{
  "num_hidden_layers": 11,
  "hidden_size": 448,
  "n_experts": 64,
  "experts_per_token": 8,
  "d_expert": 32,
  "d_shared_expert": 0,
  "hidden_act": "swiglu",
  "moe_layers": [0, 1, 2, 3, 4, 5, 6, 7, 8, 9, 10],
  "router_score": "sigmoid",
  "normalize_top_k": true,
  "routed_scale": 2.5,
  "balance_loss": 0.00706,
  "balance_bias": false,
  "init_std_router": 0.0164,
  "lr_router": 0.00077,
  "num_attention_heads": 7,
  "num_key_value_heads": 7,
  "head_dim": 64,
  "vocab_size": 32000,
  "norm": "rmsnorm",
  "norm_place": "peri",
  "norm_eps": 1e-05,
  "positions": "rope",
  "rope_theta": 10000.0,
  "rope_fraction": 1.0,
  "qk_norm": false,
  "attn_scale": 0.125,
  "tie_word_embeddings": true,
  "parallel_block": false,
  "extras": ["capped logits"],
  "init": "trunc",
  "init_std_qkv": 0.0202,
  "init_std_o": 0.00431,
  "init_std_up": 0.0202,
  "init_std_down": 0.00249,
  "optimizer": "ademamix",
  "learning_rate": 0.000167,
  "lr_mult_o": 1.54,
  "beta1": 0.9,
  "lr_head": 0.00694,
  "max_grad_norm": 1.0,
  "warmup_steps": 232,
  "schedule": "wsd",
  "decay_fraction": 0.756,
  "decay_shape": "linear",
  "final_lr_fraction": 0.0,
  "batch_tokens": 65536,
  "max_seq_len": 1024,
  "doc_mask": true,
  "train_tokens": 425400000,
  "max_steps": 6492,
  "dataset": "wikipedia_en"
}
Below are experts of layer 4 (counted from 0) of a mixture-of-experts language model. Rows are named router (the router's row for the expert), gate (a neuron's input weights, with its number), up (a neuron's input weights, with its number), down (a neuron's output weights, with its number) and show model dimensions 336-391. Each number is 128 + 24 x the weight over its row's rms, rounded and kept within 0 to 255.
After each expert's rows: "comes before" lists some tokens at least twice as common just after its tokens as in all text; "comes after" lists some tokens at least twice as common just before its tokens as in all text. This comes from a sample of Wikipedia text that the model never trained on. Tokens count by the router's weight.

# expert 45
router [120 105 140 149 124 175 116 117  82 116 106 116 124  99 134 135 138 137 119 103 137 111 113 150 109 140 173 133 158 142 152 110 132 119 150 166 138 109 167 151 163 109 145 128 132 143 154  74 161 114 133 119 101 102 122 161]
gate0 [129  90 129  84 116 156 131 121 112 113 119 158 140 168 116 145 165 127 132 108 137  80 133  97 136  90 133 127  92 136  94  91 147 114 115 119 155 126 105 113 120 125 139 158 112 139 144 156 157 125 151 163 158  92 123 128]
up0 [ 91 144 149 186 163 196  68 161 116 172 114  69 120 122 159 137 133 132 139 141 144 145 111 130 166 129 123 150 104 141 142 116 159 129 159 175 128 118 176  80 142 148 125 127 173 156 157 126 136 116 166 104 137  87 104 104]
down0 [101 106 105 122 158 156 123 131 120 132 145 129 172 121 142 145 160 153 138 161 157 116 168 132 127 111 145 137  93 128 166 150 112 168 158 115 162 119 146 182 122 102 113 146 122 136 114 135 149 148 126 152 123 131 164 154]
gate1 [147 120 120 135 100 138 103 126 108 129  95 163  85  81 169 120 102 151 123 133 129 152 102 144 124 113 140 110 107 109 139 128 102 142 134 151  98 154 125  78 106 116 180 122 149 126 148 105 117 104 102 133  70 135 121 149]
up1 [ 96 138 137 118  86 125 124  88 137 111 128 147  98 135 168 123  87 135  96 101  87 132 108 155 114 126 133 119  89  87 110 170 159 104  94 142 118 134 160 146 201 113 127 131 148 149 195 145 112 131 121 157 112 121 128 122]
down1 [ 95 145 139 160 122 115 151 148 141 164 106 141 164 154  95 147 112 142 137 115 140 141 104  81 155 133  66 177  90 136 125 188 123  96 155 108 126 131 182 139 156 178  93  82 103 131 124 103 153 163 105 102 121 121 171 140]
gate2 [157 107  82 109  97 120 153 102 134 133 109 129 131  99 108 153 107  98 122  97 117 149 129 123 126 150  98 128  97 116 144 134 158  96  51 108 122 122 126 167 171 101 125 143  99  96 136 129 187 103 127 175 176 151 134 126]
up2 [129 138 114 165 122  95 147 126 116 150 123 148 137 130 161 100 144  76 137 164 140 145 139 147 177 182 133  91 114 102 116 118 119 133 147 127 173 125  94 106 115 193 109 101 160 152 129 124 134 120 104 144 132  98 120 157]
down2 [ 90 144 143 159 126 117  97 130 166 134 134 178 123 115 136 140 118 132  74 139 112 116 145 123 143 155 125 102  86 130 163 145 144 101  95 123 123 123 122  99 113 187 162 179 123 113 153 136 168 109 122 150  88 124 148  95]
gate3 [156 153 144 115 125 189 151 103 108 171  85 146 116 109  99 165 136 136 124 146 118 140  92 154 114 137 101 128 158 127 149 126  88 138 153 137 124 130  73 146 119 149 141 109  78 147 145 107 164 118 116 116 155 129 119  92]
up3 [118 138  86 142 139  97 118 100 169 125 135 140 150 125 140 130 131 114 149 162 109 135 108 131 148 161 139 136 181 145 125 121 151 151 130 167  84 129 148 142 129 129 129 131 157 118 125 153 166 108 122 136 122 110 130 158]
down3 [155 118 111 131 118 118 130 151 106 148 104 115 138 133 113 116 116 123 105 139 121  81 110 157 171 108 137 158  98 108  98 105  88 105  55 125 158 125 145 122 145 113 140 143 158  91 153 123 130 116 136 107 167 147 138 154]
gate4 [112 116 144 190  82 101 126  85 135 135 135 118 139  95 115 122 136  90 127 123 117 116 105 139 115 101 133 101 147 123 108 145 126 150 143 126 130 133 153 143 118 108 108 108 105 155 169 161 137 152 109 107 113 162 153 117]
up4 [117 150 119 143 110 126 106 109  84 102 109 131 167 124 135 116 123 116 125 113 157 137 112 139 109 125 140  66  97 135 150 123 164 147 113 122 136 107 124 148  77  78  60 130  98 109 125 144 125 146 122 125 107 164 131 116]
down4 [139 125 109 141  77 129 115 107 140 116 134 143 118 101 118 134 112 108 128 145 142 119 140 141 105 114 108 147 133 146 122 150 155 100 110 119 130 141 142 162 103  80  80  78 125 132 114 115 140 133 125 110 124 157 150 114]
gate5 [161 116 136  92  84 143 116 115 105 175 106 147 134 115 115  92 147 102 106  88 104 100 117 131 102 158 139 120 110 122 146 139 177 120  91 104 153 148 135 135  97 107 137  98 107 158 162 109 139 101 150 132 110 106 188 135]
up5 [113 155 114 164 132  72 103 147 111 131  82 174 110 147 173 125 150 169 135 106 129 135 138  99 124  85 129 109 110 130 119 125 163 141 117 123 153 135 128 149 136 102 157 132 129 120 116 155 142 163 119 135 127 142 123 152]
down5 [111 147  86 180  86  80 146 144 166 123 146 156 153 147 106  99 141 119 101 117 126  90 103 146 154 156 140 107  77 121 129 117 181 142 153 114 155  87 139 120 162 118 103 182 151 138  98 122 125 102 129 131 129 157 171 118]
comes before: "\n", "-", "|", " ", " 0", " 1"
comes after: "\n", " ", ")", ".", " 0", " 1"

# expert 40
router [ 93 124 113 127 118 157  78 135 132 116 118 162 137 152 146  91 171 136 160 117 156  94 135 148 127 138 159  99  97 136 148 140 145 138 143 147 157 115  82  99 126 124 108 113 143 155 101 114 151 131 105 146 160 128 130 158]
gate0 [126 103 128 154 109 175 172 169 147 115  82 142 111 143 168 152 138 160 127  86 121 119 126 137 139 140 164 104 138 111 183 144 156 154 129 139 116 116  96 102 117 128  95 146 136 213 101 131 154 129 100 101 112 119 150 163]
up0 [132 177 132 174 157 134 131 134 129 103 130 163 104 130 110 144 120 132 124 117 107 145 128 100 151 172 131 125 157 149  98 131 149  86 121 158 160 124 161 136 118  83 112 136 140 125 134 150 149  80 110 110 109 150 114 122]
down0 [140 128  88 148  81  82 130 142 131 131 130 125 127 122 110 110 186 137 149 132 152 117 159 152 154 138 123 104 125 138 131 122 134 156  98 150 129 115 159  94 103 128 156 141 137 103 108 110  96 125  66 170 144 162 193 128]
gate1 [118 101 127 140 134 104 104 146 132 180 145 136 158 137 134 150 162 137 190 116 166  75 144 110 120 110  96 104 103 114  99 148 127 138 114 131 130 143 135 147 155 142 169 121 120 108 126 148 128 179 153 121 130 144 146 135]
up1 [124 120 125 146 158 179 120  89 127 100 115 100 155 130 113  93 107 151  89 158 113 139 124 157 156 123 116 159 125 127 143 166 113 144 117 101 100 127 151  96 130 111 119 146 106 128 146 105 165 138 118 191 162 118 145  71]
down1 [102  86 125 168 138 145 114 112 125 141  99 142  86 150 116 124 131 111 177  79 142 111 106 124 164 136 116 144 153 123 130 147 141 140 130 128 149 155 117 107 144 150 147  80  69 138 124 113 132 113 134  88 124 103 140 102]
gate2 [100 143 130 133 159 163 156 144 103 141 136  90  88 129 128 126 171 167 135 118 123 134 120 149  81 151 148 105 121 123 169 167 132 118 134 143 102 122 146 123 141 169 125 137 132 117  94 106  91 129  92  80 129 146 126 122]
up2 [179 114 132 124 118 102 113 144 122 140  81 107 166 123 138 145 153 155 134 111 105  75 162  57 167 105 136 102 150 119 111 163 108 163 119 127 106 127 101 177  54 131 139 109 161 139 125 125 116  90 159 134 142 109 147 108]
down2 [136 171 131 176 175 168 145 119 111 176 183 145 166  94 100 138 105 128 140 137 134  93 133 157 136 101 153 113 131  94  95 100 116 146 143 122 135 184 142  84 177 153  91 106 153 133 104 110 141 121 109 147 160 155 121 126]
gate3 [129 126 178 157 126 162 136 158 160 135 105  99 140  97 135 116 130 140 154 121 118 114 101 132 156 138 156 117 117 162 191 126 157 144 131  88 115 130 119 138 105 164 117 154 127 102 153 150  81 112 159 147 124 168 155 148]
up3 [108 135 175 138 108  76 161 123 118  97  96  99 109 160  86  99 112 132 133 123 141 117 111 117  89 113 116  85 100 106 121 100 140 142 114  91 152 128 178  97 145 145 158 121 127 141 124 162 107 166 173  82 119 169 109 130]
down3 [167 112 175 128 121 107 159 100 133 153 112 176 113 129 169 135 130  98  88  96 118 140 131 109 157 124  99 154 174 112  82 134 149  95  90 151 163 138 118 150 118 119 129 150 126 114 156  92 124  77 141  82 151 131  97 147]
gate4 [158 137 122 129 117 139  94 139 111 119 100 166  93  89 131 160 158 131 144 101 123  82 146 120 122 167  74  90 138 132  76 142  93 138 135 125 155 177 133  68 119 109 136 116 108 113 113 133  95 171 137 117 115 130  85 156]
up4 [ 76 170 118 123 117 133 155 133 139 123 141 156 174 138 156 154 107 164 120 155 140  98 133 121 180 122 161 111 120 126 167  99 120  99 137 146 112 151  82 117 142  91 139 142  96 156  88 119 116  84 109 119  91 116  93 158]
down4 [184  82 166 124  76 103 148 141 127  96 165 129 158 104 108 132 132 145 124 127 120 169 130  82 145 124 117  86 131 132 103 183 135 122 145 123 171 123 118  87  75 167 115 143 132 103 155  85 101 180  96 130 160 121 111 166]
gate5 [ 94 122  93 117 165 128 154 105 110 111 108 120 121 131 126 115 126 131 162  75 137 121 148 115 131 154 106 125 122 101 119 114 156 101 138 136 125 122 173 137 126 118 168 163 143 154 134 103 169 108 135 115 128 143 101 120]
up5 [142 138 141 136 107 136 164  84 104 125 100 129 145 145 145 125 162 121 116 102 118 163  84 102 152 130  87 153 158 107 118 173 145 144  80 127 164 101 108 156 146 152 124 142 138 147 103 121 118 166 143 126  78 133 123 108]
down5 [132 145 144 143 108 149 120 131 153 132 133 110 133 140 118 107 146 133 134  68 137 122 119 104 105  98 117 164 171 168 154 179 166 160 119  92 114 119 155 115 117 141 143 167  79 153 121 141 141 121 112 100  90 109 148 103]
comes before: " |", "|", ";", "---|---|---|---|", "/", " /"
comes after: " |", ";", " was", " is", ":", " 2"

# expert 58
router [124  96 153 127 126 183 115 137  64 107 101 101 188 104 158 146 153  94 133 107 117 116 136 132 106 163 161 102 161 129 132 105 165 119 192 148 116 117 133 165 119 112 127 160 144 112 153  93 122 118 124 107 153  72 115 163]
gate0 [150 167 100  78 185 130 117 124 106  85 106 125 144 124  94 162 143  90 140 107 148 121 131 120 110 186 123 129 159 120 158 135 195 106 137 138 179 152 111 178 147 138  82 148  79 118 124 113 102 136  92 119 153 131 111 126]
up0 [109 135 119 143 147 120 122 107 107 107 137 167 161  64  97 116 112 128 109 118 112 132 156 108 149  90 112 130 112 154 125 113 122 125 114 149 132 102 136 155 146 110 143 178  93 107 130 106  98 105 132 102 132  92 126 128]
down0 [135 144 122 168 127 134 135 137  97 157 135 126 140 134 146  99 128 170 127 149 195 117 149 143 122 130 103 120 141 147 141 137 127 136 135 158 125 141 152 164 113 111 104 154 138  97 120  88 132 150  94 124 138 170 138  96]
gate1 [141 107  80 130  96 144 114  93 126 127 109 155 160 110 112 100 127 109 150 129 145 142  93 135 148 111 136 120 139 118  76 155 203 135 139 120 123 107 148 130 123 134 139 155 144  96 112 142 107 173 159 154 146 104 117 135]
up1 [140 138 120 127 161 151 109 117 157 122  77 119 106  98 125 152 105 100 139 147 115 123  95 133 112 129 130 120  83 124  88 110 177 135 142 144 147 108 128 110 149 147 147 153 111 112 149 155 133 113 148 164 132 114 113 114]
down1 [138 122 119 141 157 145 137 130 142 134 195 143 138 125 129 105 117 128  98 130 144 101 121 138 137 116 144 115 101 159 123 155 152  88 142 114 157 136 130 128 148 134 100 134 154 159 116 107 152 144 155 111 146 148 183 147]
gate2 [132 129 122 151 116  89  87 114  94 141 154 155 123 126  96 142  73 148 126 113 121 114 152  86 128 108 136  90  92 138 106 143 138  92 108  91 110 141 174  92 131 122 166 147 199 113 162  98 148 111 131 123  78 110 140 155]
up2 [121 146 141 106 137 168 134 176  96 136 152 116 115 167 131 132  83  87  99 109 115 113  99 101 111 141 128 186 157  99 135 102 144 126 130 118 113  96 158 126 171 108 131 158 138  99  73 157 134 110 165  99 142 133 116  94]
down2 [159 105 125 149 161 138 157 107 202 150 131 152  96 102 131 123 126 101 154 104 119 152 140 151 119 134 137 196 113 115 184 144 152 133 135 118 136 117 126 157 131 171 117  63  99 159 139 166 104 137 143  94 142 110  91  85]
gate3 [118 131 137 146 143 126 103 156 162  91 139  89 109 106 125 122 165 181 150 128  95 104 130 131  86 151 147 122 140 175  94 113 120 117 103 116 118 130 127 177 181 107 131 146 126  87 126 193 151  97 124 134 140 114 111 103]
up3 [106  90 103 126  84  90 161 148  57 138 104 126 124 123 169 152 149 129 150 124  97 152 140 140 184 129 146  94 121 202  83 144  87 121 114 132  91 119 161 154 141 125 158 152 162 146 147 101 116 126 163 158  99 176 122 105]
down3 [153 101 122 140  82 128 157 154 147 144 112 135  96 135  91 193 142 102 135 143 120 127 131 105 133 120 136 132 136 123  80 130 136 147 153  94  92  91  99 136 138 146 154 106 142 125 103 146 138 134 159 103 143 169 150 109]
gate4 [168  98 127 105 105  95 122 150 122 157 149 149  96 114 137 121 115 175 124 117 104 150 110 124 130 110  82  99 101 172 129  97 152 103 109  89 172 111 110 148 115 156 108  91  61 139 119 146 115 100 133 117 121 149 112 111]
up4 [130 103 147 140  89 141 122  88 159 116 129 113 113 137 163 109 160 105 119 146 122 137 141 146 146 116 155 108 118 112 127 141 141 127 135 115 114 147 139 121  96 139 130 121 168 129 123 162 105 141 108 107 103 157 139 122]
down4 [143 148 159 104 116 106 110 103 156 147 115 129 141  98  94 104  84 156 129 102 112 153 152  97 126 150  97 106 107 146 123 113 131 164 113  95 112 117 143 147  86 161 109 126 127 112 103 161 167 117 122 153 112 140  89 157]
gate5 [117 108 159 141 160 186 133 135 178 103 163  89 114 126 114 132 179 120 127 134  97 114 152 106  77 148 128  97 176 169 109 137 123 100 134 129 107 165 137 111 161 104 149 111 137 159 116 100  97 135 115 128 171 149 125 118]
up5 [124 115 135 121 106  91 119 132 183 120 135 114 133 146  93  69 114 134  67 126 119 134 114 138 136 165 163 155 136 150 162 150  96 167 110 149 148 131 142 150 164 122 135 143 121 119 107 148 145 122 153 109  79 129 125 100]
down5 [150 144 121 164 108 113 128 124 137 122 146 140 156  87 141 150 115 116 119 149 136 102 102 122 160 152 122 111 106 152 147 128 114 136 109 135 117 124 117 152 137 123 107 143 153 114  89 129 141 120 155 173  96  99 131 183]
comes before: "\n", "-", "|", " ", "==", "The"
comes after: "\n", ".", ")", " ", "\"", " 0"

# expert 12
router [115  71 130 137 136 146 114 112  54  93 117 118 163 124 128 123 133 124 141 130 138  96 137 142 187 135 161 134 128 123 122 115 114 110 146 210 144 118 141 148 135  84 151 123 151 158 144  70 125 111 176 124 145  75 150 118]
gate0 [115  99  95 129 122  96 150 101 121  33 151 117 165  97 114 135 149 143 146 119  87 136 168 122 144 117 128 147 126 126 138  88 165 120 126 135 122 125 105 143 147 121 113 153 156 164 166 140 127 155 143 130 144 147 119 112]
up0 [ 92  94 106 171  82 166 153 124  92 167 107 191 103 119 117 127 111 185 112 124 179 142 146  62 133 129 132 138  62 125 118 148 129  98 147 124 119  73 139 117 124 146 109 124 168 113 117  93 151 162 154 128 130 105 162 138]
down0 [178 132 131 135 154  97 104 136 141 120  85 140 123 122  98 135 138  99 123 133  70 102 103 146 135  81 137 133 116 154 121 115  95 150 100  73 125 168 148 145 123 107 161 105 120 150  80 149 152 100 122  98 138 103 147 133]
gate1 [145 108 130  73 132 148  95 140  71 128 166 164 154  90  86 121 145 111 138 132 119 163 131 146 116 115 138 115 143  86 102 129  92  93 106 135 159 121 131 143 153 148 112 104  99 100 153 118 137 113 120 117 108 118 171  94]
up1 [174 130 158 153 134 133 124 137 111 149 154 139 149  98 103 130 104 103 121 130 194 115 168  97 181 178 141 163 143 126 117 133 173 134 146 122 141 125 102 142 101 102 140 125 106 136 138 167 132 153 146 122 157 123 168 118]
down1 [107 163 106 133 199 105 132 111 104  80 107 148 175 140 125 118 131 142 114 129 151 123 150 140  99 130 138 148  86 146 185 115 136 103 141 112 161 103 176 133 141 128 110 109 102 121 133 145 111 116 146 116  78  75 122 137]
gate2 [ 98 148 107 146 165 145 157  85 160  77  93 130 152 143 149  98 123 116 128 111 104 159 111 119 116  85 166  88 166  88 122 150 149 112  90 133 108 158 136  88 144 120 106  98 108 127 179 140 180  95 145 147 143 139 122 116]
up2 [ 58 141 139  63 131 142 121 140 101 153 150  89 146  94  95 114 121  86 116 160 117 107 112 150 114 158 162 154 133 190 116 116 143 138 183 160 149 118 138 134 144 123 151 120 120 116 114  71 109 146 153 126 107 130 135 116]
down2 [109  98 132 121 112 129  88 131 114 121 135 128 140 115 122 196 124 149 139 131 107  93 151 145 128 184 117 121 105 153 102 104 147 123 142 123 151 107 173 124 124 130 127  87 144  97 132 137 143 120 116 144 119 156 126 168]
gate3 [142 114 116 102 159 175 118 105 101 151 142 159 148 137 155 160 133  93 112 101 100 111 112 149 137  87 102 128 115  88 176 136 139 117 110 128 130 119 155 136 133 147 129 127 103 141 147 142 156 135 138 169 165  94 138  96]
up3 [124 143 155 179 103 108 143 139 134  87 107 148 126  96 126 111 142 158 147 138 116 125 108 106 133 109 134 160 121 117 194 174 130 152  86 152 111 138  80  53 124 142 141 132 164 145  87 148 150 147 131 136 129 120 109 136]
down3 [139 118 136 152 113 148 122 117 142 133 133 127 178  99 110 151  99 150 126  93 127 129 117 132 116 129 134 145 116 104 120 162 130  87 109 126 109 157 147 136 103 121 181 149  67 103 149 103 140 136 127 180 121 134 158 113]
gate4 [111 136 141 134 123 113 171  89 143  82 111 161 160 101 130 155 118  87 117 110 136  69 151 102 159 146 151 125 170 115 134 143  93 123 113 134 102 110 108 165 128 143 157 162 163 131 114 138 112 157 179 122 115 147 119 154]
up4 [152 109 125  89 112 125 107 137  68 166 139 159 135 105 108 151 113 112 111 126 135 104 151 138 140 124 135 158 157 151 159  94 119 122 129 105 168 125 144 139  97 140 146 124 108 100  76 111 110  95 140 111  87 141 111 136]
down4 [130 123 134 139 153 144 130  84 159 131 120 156  96 123 156 111  93 106 127 158 110 104 114 113 101 163 166  97 107  96 102 122 105 148 146 128 148 132  89 187  85 138 107 131  95 174 159 117 161 148 116 164 147 138 150 102]
gate5 [135 108 122 152  92 147 175 100 160 115 140  93 116 104 101 155 130 101 166 132 126 103 113 125 115  88 153 129 116 109 158 129 113 114 125 137  91 171 124 127 122 115 136  94 130 181 157 122 111 151  97 161 138 146 142 156]
up5 [144 139 106 110 156 159 118 183 107 140 157 133 114 165  99  97 154 129  87 143 148 157 136 151 146 142 132 120 147 153 128 150 147 110 144 138 144 156 103 134 112 143  90 143 130  91 148 127 138 129 116 130 111 110 169 125]
down5 [146 120 114  89 109 194 105 114 103 116 135 156 134 165 119 125 165 149 111 125 137 138 114 134 128  99 190 130 135 145 157 167 178 118 138 175 154 151 120 124 116 144 134 152 150 126 190 145 145 141 140 151 161 114 131 113]
comes before: "\n", "|", "-", "==", "===", "The"
comes after: "\n", "==", " |", ".", "===", ")"

# expert 48
router [116 120 165 142 112 150 121 137 118 112 109  82 121 137 155  92 156 153 168 106 136 112 122 150 128 121 146  88 152 102 121 123 133 158  94 185 117 103 129 157 142 122  95  92 155 158 137  94 153  89 113 107 123 111 134 169]
gate0 [104 134  79  90 108 173 126 151 134 171 119 137 128 129 154 119 117  85 137 162 148 123 132 107 120 135 125 140 110 162 136 173 116 107 126 123 134 104 160 112 140 119 131 132 138 162 136 129 133 131 155 143 150 139 136 136]
up0 [159 153 155 165 129 139 154 113 134 147  86  84 154 122 144 183 115 136 145 105 103 144 109  97 159 120  97 161 136 104 122 102 121 167 159 118 103 124  88 152 120 135 103 112 104 163 108 145 146 125 159 142 142 125 128 149]
down0 [103 135 132 131 101 165 123 159 160 145 102 129 149 118 148 107 101 146 116 114 120 132 116  84 118  83 127 119 117 117 139 126 154 169 145 160 123 111 103 120 143 154 143 112 126 193 180 141 149 133 152 131 136 133 108 144]
gate1 [119 146  93 101 136 142  64 108 148 116 135 130 141 100 125 111  94 115 126 117 128  88 151 103 116  83 137 141 159 135  90 107 166 104 166 145 100 107 116 133 127 131 130 131 116 168 141 151 160 113 124 152 160 144 140 110]
up1 [145 107 149  85 145 147  98 114 108 148 143 141 158  79 129 142 130 144 141 126 100 112 109  89 125 111 142 127 110  99 106 102 134 172 113 135 145 109 108 102 109 140 136 137 107 132 155 124 114 150 105 102 156 117 147 119]
down1 [140 131 110 117 129 134 102  87 127 120  97 137 132 116 105 156 137 130 100 150  81 146 107 136 107 125 135 111 147  98 136 112 100 125  95 132 141 117  96  99 115 154 126 139 136 132 149 126 123 154 115 143 139 101 136 138]
gate2 [145 132 114 125  86 175 146 106 127 113 117 114 125 150 102 157 105  94 118 109 117 129 136 108  77 107  84 117 147 117 169 103 119 126 105 120 125  91 133 121 116 112 141 103 119 125 124 134 125 133 167  87  85 136 121 149]
up2 [124 114 145 160 152 120 129 149  96 128 121 110 124 126 116 183 147 138 177 130 180 152 142  99 109 147 167 156 127 134 111 133 128  73 145 146 155 170 118 159 120 149 110 106 129 143 185 118 107 112 159 171 137 119 147 134]
down2 [152 142 115 144 106 139 133 122 134 127 154  96  97 156 124  93  97 110 106  88 120 130 156  87  85  97 158  94  92 163 146 110  91 194 153 125 117  68  92 145 126 138 133 123 104 110 121  88 147 142 141 110 130 106 117 107]
gate3 [171 118 138 111 121 134 114 150 172  97 186 112 151 103 140  88 117 133 110 103 103 131 108 133  66 151 130 112 126 152 134 115 128 145 119 186 169  74 120 130  68 142 127 122 137 112 116 104 155 103 108 136  98  98 121 115]
up3 [143 101  84 121 163 151 122 152 119  81 118 137  60 163 178 120  97 130 145  86 135 152 154 122 112 135 172 139 142 122 155 115 123 120 111 147 162  90  93 137 183 140 164 111  97 117 137 166 154 121 147 105 172  99 136 170]
down3 [161  97 133 147 142 130 118 155 101 163 115 151 110  98  93 157 125  84  92 155 137 133  93 141 159 140 131 176 105 124 166 108 111 137  98 120 151 141 145  79 138 161 106 136 172 134 105 121 125 163 111 140 123 141 179 144]
gate4 [103 139 117 111 123 136  91  89 125 106 153 125 151 113 132 128 138 116 140 118 140 142 130 156 151 132  92 102 107 144 106  89 110 186 114 113 129 137 106 108 135 143  83 153  94 107  71 135 110 141 152 125 156 154 180 143]
up4 [164 109 116 112 127 139 137 151 139 117 143 132 158 132 120 130 116 119 157 133  77  99 145 178  84  74 103 106 107 123 132 131  86 179 105  99 103 151 124 127  83 177 128 112 141 116 104 156  97  98 106  82 128 130 133 108]
down4 [117 158 185 133 110 131 150 112 142 132 162 123  97 149 140 140 112 108 144 134 143 114  94 113 147 100 137 160 107 125 131 148  72 123 121 123 138 134 154 128 112 130 177 100 120 131 168 112 179 154 139 132 118 117 118 166]
gate5 [182 106 100 121 136  83  58 120 133 192 108 117 114  82 104 129 143 117 146 168 159 120 129 114 141 149 146 108 123 100 123 117 157 132 125 150 127 183 149 157 144 106 147 118 108 124 160 136  88 117 111 198 120 148 142 145]
up5 [167 134 146 102 143 137  92 147  98 134 100 188 120  89 131  79 157  91 107 126 141 144 119 118 111  94 114  86 125 105 140 120 129 148 111 168 129 148 127 172 143 101 160 125 140  73 165  98 116 126 146 131 140 144 152 119]
down5 [159  94 109 129 111 120 116 131  97  75 136 173 115 120 123 144 121  88 141 121 152 147 161  98 127 125 106 164  95 104  90 143 150  91  98 114 117 128 126 174 122  85  68 118 113 203 157 131 114 136 122 119 140 153 146  67]
comes before: " |", ")", ";", "th", "/", " m"
comes after: " |", ":", " (", ";", " on", " /"

# expert 29
router [151 109 132 158 101 179 125 131  91  95  89 150 139 110 105 163 184 158 141 131 127 141 161 144  96 148 184 115 140 142 130  90 103 140 145 159 118 107 114 137 108 100 105 113 130 126 144  94 132 108 126  99 116 100 108 175]
gate0 [ 77 119 126 118 113 166 115 142 140 134 123 124 141 105 141 143 103 113 130 138 193 102 127 129 116 128 106 164 121 117 125  98 116 157 164 106 147 112 103 172 115 106 105 128 115 111 123 116 129 138 139  85 125 143 125 103]
up0 [111 130 122 116 165 120 134 132 119 140 121 112 130 152 102 142 125 145 110 120 139 122 146  89 100 124 159  75 139 113 100 164 166 137 106  85  95 121 104 108 134 142 155 136 105 121 118 143 100 131  76 143 120 133 105 120]
down0 [141  92 115 122 118 135 118 120 114 113 150 101 133 143 149 136 152 150 104 103 145 119  94 130  87 152 116  95 125 133 146 138 137 111 145 117 148 115  88 112 154 147 110 129 101 143 127 115 118 147 115  84  80 128 109 125]
gate1 [ 81 110  87 124 143 143 133 141  76 103 121 160 134 125 120 128 144 145 130 101 165 175 181 151 130 178 179 154 119 150 122 164 200 152 107 143 121 125 153 122 132 132 110 173  98  97 115 115 138 115 135 101 155 151 123  89]
up1 [127 135 154 132 185 135 164 139 129 123 126 106 128 127 137 145 107  85 168 135 142 108 108 168 125 124 149  98 104  99 161 108 127 130 136 104 157 186  99 141 126 117 115 130 144 148 165 122 125 145 125 115 133  93 103 118]
down1 [136 156 183 113 144 143 145 110 118 109  86  91 157 116 131 149 145 164 106 167 118 134 127 143 102 111 117 157 105 106 149 174 122 121  89 114 127 149 121 135 131 143  96 202 132 156 149 125 114 143 120 118 142 159  98 123]
gate2 [165 128 148 115 148 107 126 110 125 159  87 149 105 149 150 147 117 145 128 173 142 101 154 155  90 133 143 119 152  90 129 123 171 139 156 157 137 147 133 126  86 129 125 145 113 146 112 143 122 125 142 139 104 112 143 126]
up2 [148 151 129 115 124 133 137 116 162 175 103 158 157 139 108  97 130  97  99 173 143 117  97 134 115 113  97 133 170 153 147 108 119 168 127 100 155  92 148  92 143 139 119 159  68 146 106 159 109 132 115 153 154 155 149  87]
down2 [137 123 120 113 161 121 136 148 139 117 145 132 118 135 125 130  66 150 151 143 141 114 120 117 151 143 116  90 155  92 101 186  74 128 116 114  84 133 140 110 123 110 150 129 114 126 192 111 106 103 167 122 166 145 135 171]
gate3 [103 117 107 136 111 179 122 119 110 125 137 129 148 117 107 182 111 136 115 122 113 124 145 165 130 101 109 133 158  69 155 146 103 123  91 122 107 148 116 116 145 133 123  78 114 122 101 136 112 131 120  95  91 103 110 187]
up3 [129 155 107  96 117 162 161 147 112  88 135 100 113 163  96 152 199 123 122 106  96 138 194 172 129 142 108 128 140 106 137 126 125 132 113 106 130 120 122 138 145 111 175  87 101 109 150 155 100 132  61  91 128 120 124 144]
down3 [117 116 152 163  76 137 111 121 139 130 118  99 141 154 110 130 109 140 100 135 151 150 105 134 163  80 117 136 108 141 149 111 118 112 149 138 144 128 122 123 157 103 111  95 145 122 108 135 144 102 142 163 145 124 143 163]
gate4 [ 96 144 123  99 145 150  68 144 167 124 165 163 121 182 114 126 108  77 107 149 136 147 152 117 103 136 155 129 123 119 125 118 133 122 116 144 107 121 143 126  99  99 140 150 138 101 144 157 120 120  91 100 101 138 123 130]
up4 [147 128 126 112 140 115 165 132 121  85 113 123 139 137 124 160 112 140 114 124 144 139 152 157 129 132 145 120 133 129  92  93 131 176  96 146 144  66 129 132 139 138 144 138  91 151 145 167 118 101 156  93 165 145  88 140]
down4 [134 129  80 102 131 148 135 114 135 119 116 108 132 107 109 136 131 151 113 134 100 139 149 120  87 106 118 126 127  79 147  68 117 123 154 156  96 115 142  74 125 105 110  88 129 128  93 155 135 118 137 128 118 107 109 119]
gate5 [131 144 128 141 119  79 140 111 143  89 133 122 104  92 138 120 154 161 183 118 129 115  96 100 119 113 167 149 129 137 139 137 158 117 114 148 153  86 154 150 161 128 138 117 150 130  99 132 157 142 136 133 122 147 138 154]
up5 [139 135 147 163 127  85 168 131 131 123 160 113 116 100 130 117 133 107 160  97 144  85 141  94 157 140 111 116 181 131 110 141 128  96 165 150 151 119 154 149 120 130 110 147 153 149 146 128 125 100 127 149 131  78  94 175]
down5 [118 111 154 176 145 147 159 170 179 134 159 144 141 121 130 115  86  42 123 146  58 142 127  90 161 119  89 117 142 154 154 145 159 174 155 134 107 123 150 139 117 158 139 143 151 155 120 122 120 114  66 141 156  95 115 109]
comes before: " |", "\n", " ", " 0", " —", " 1"
comes after: " |", " 0", ")", " ", " —", " 0;"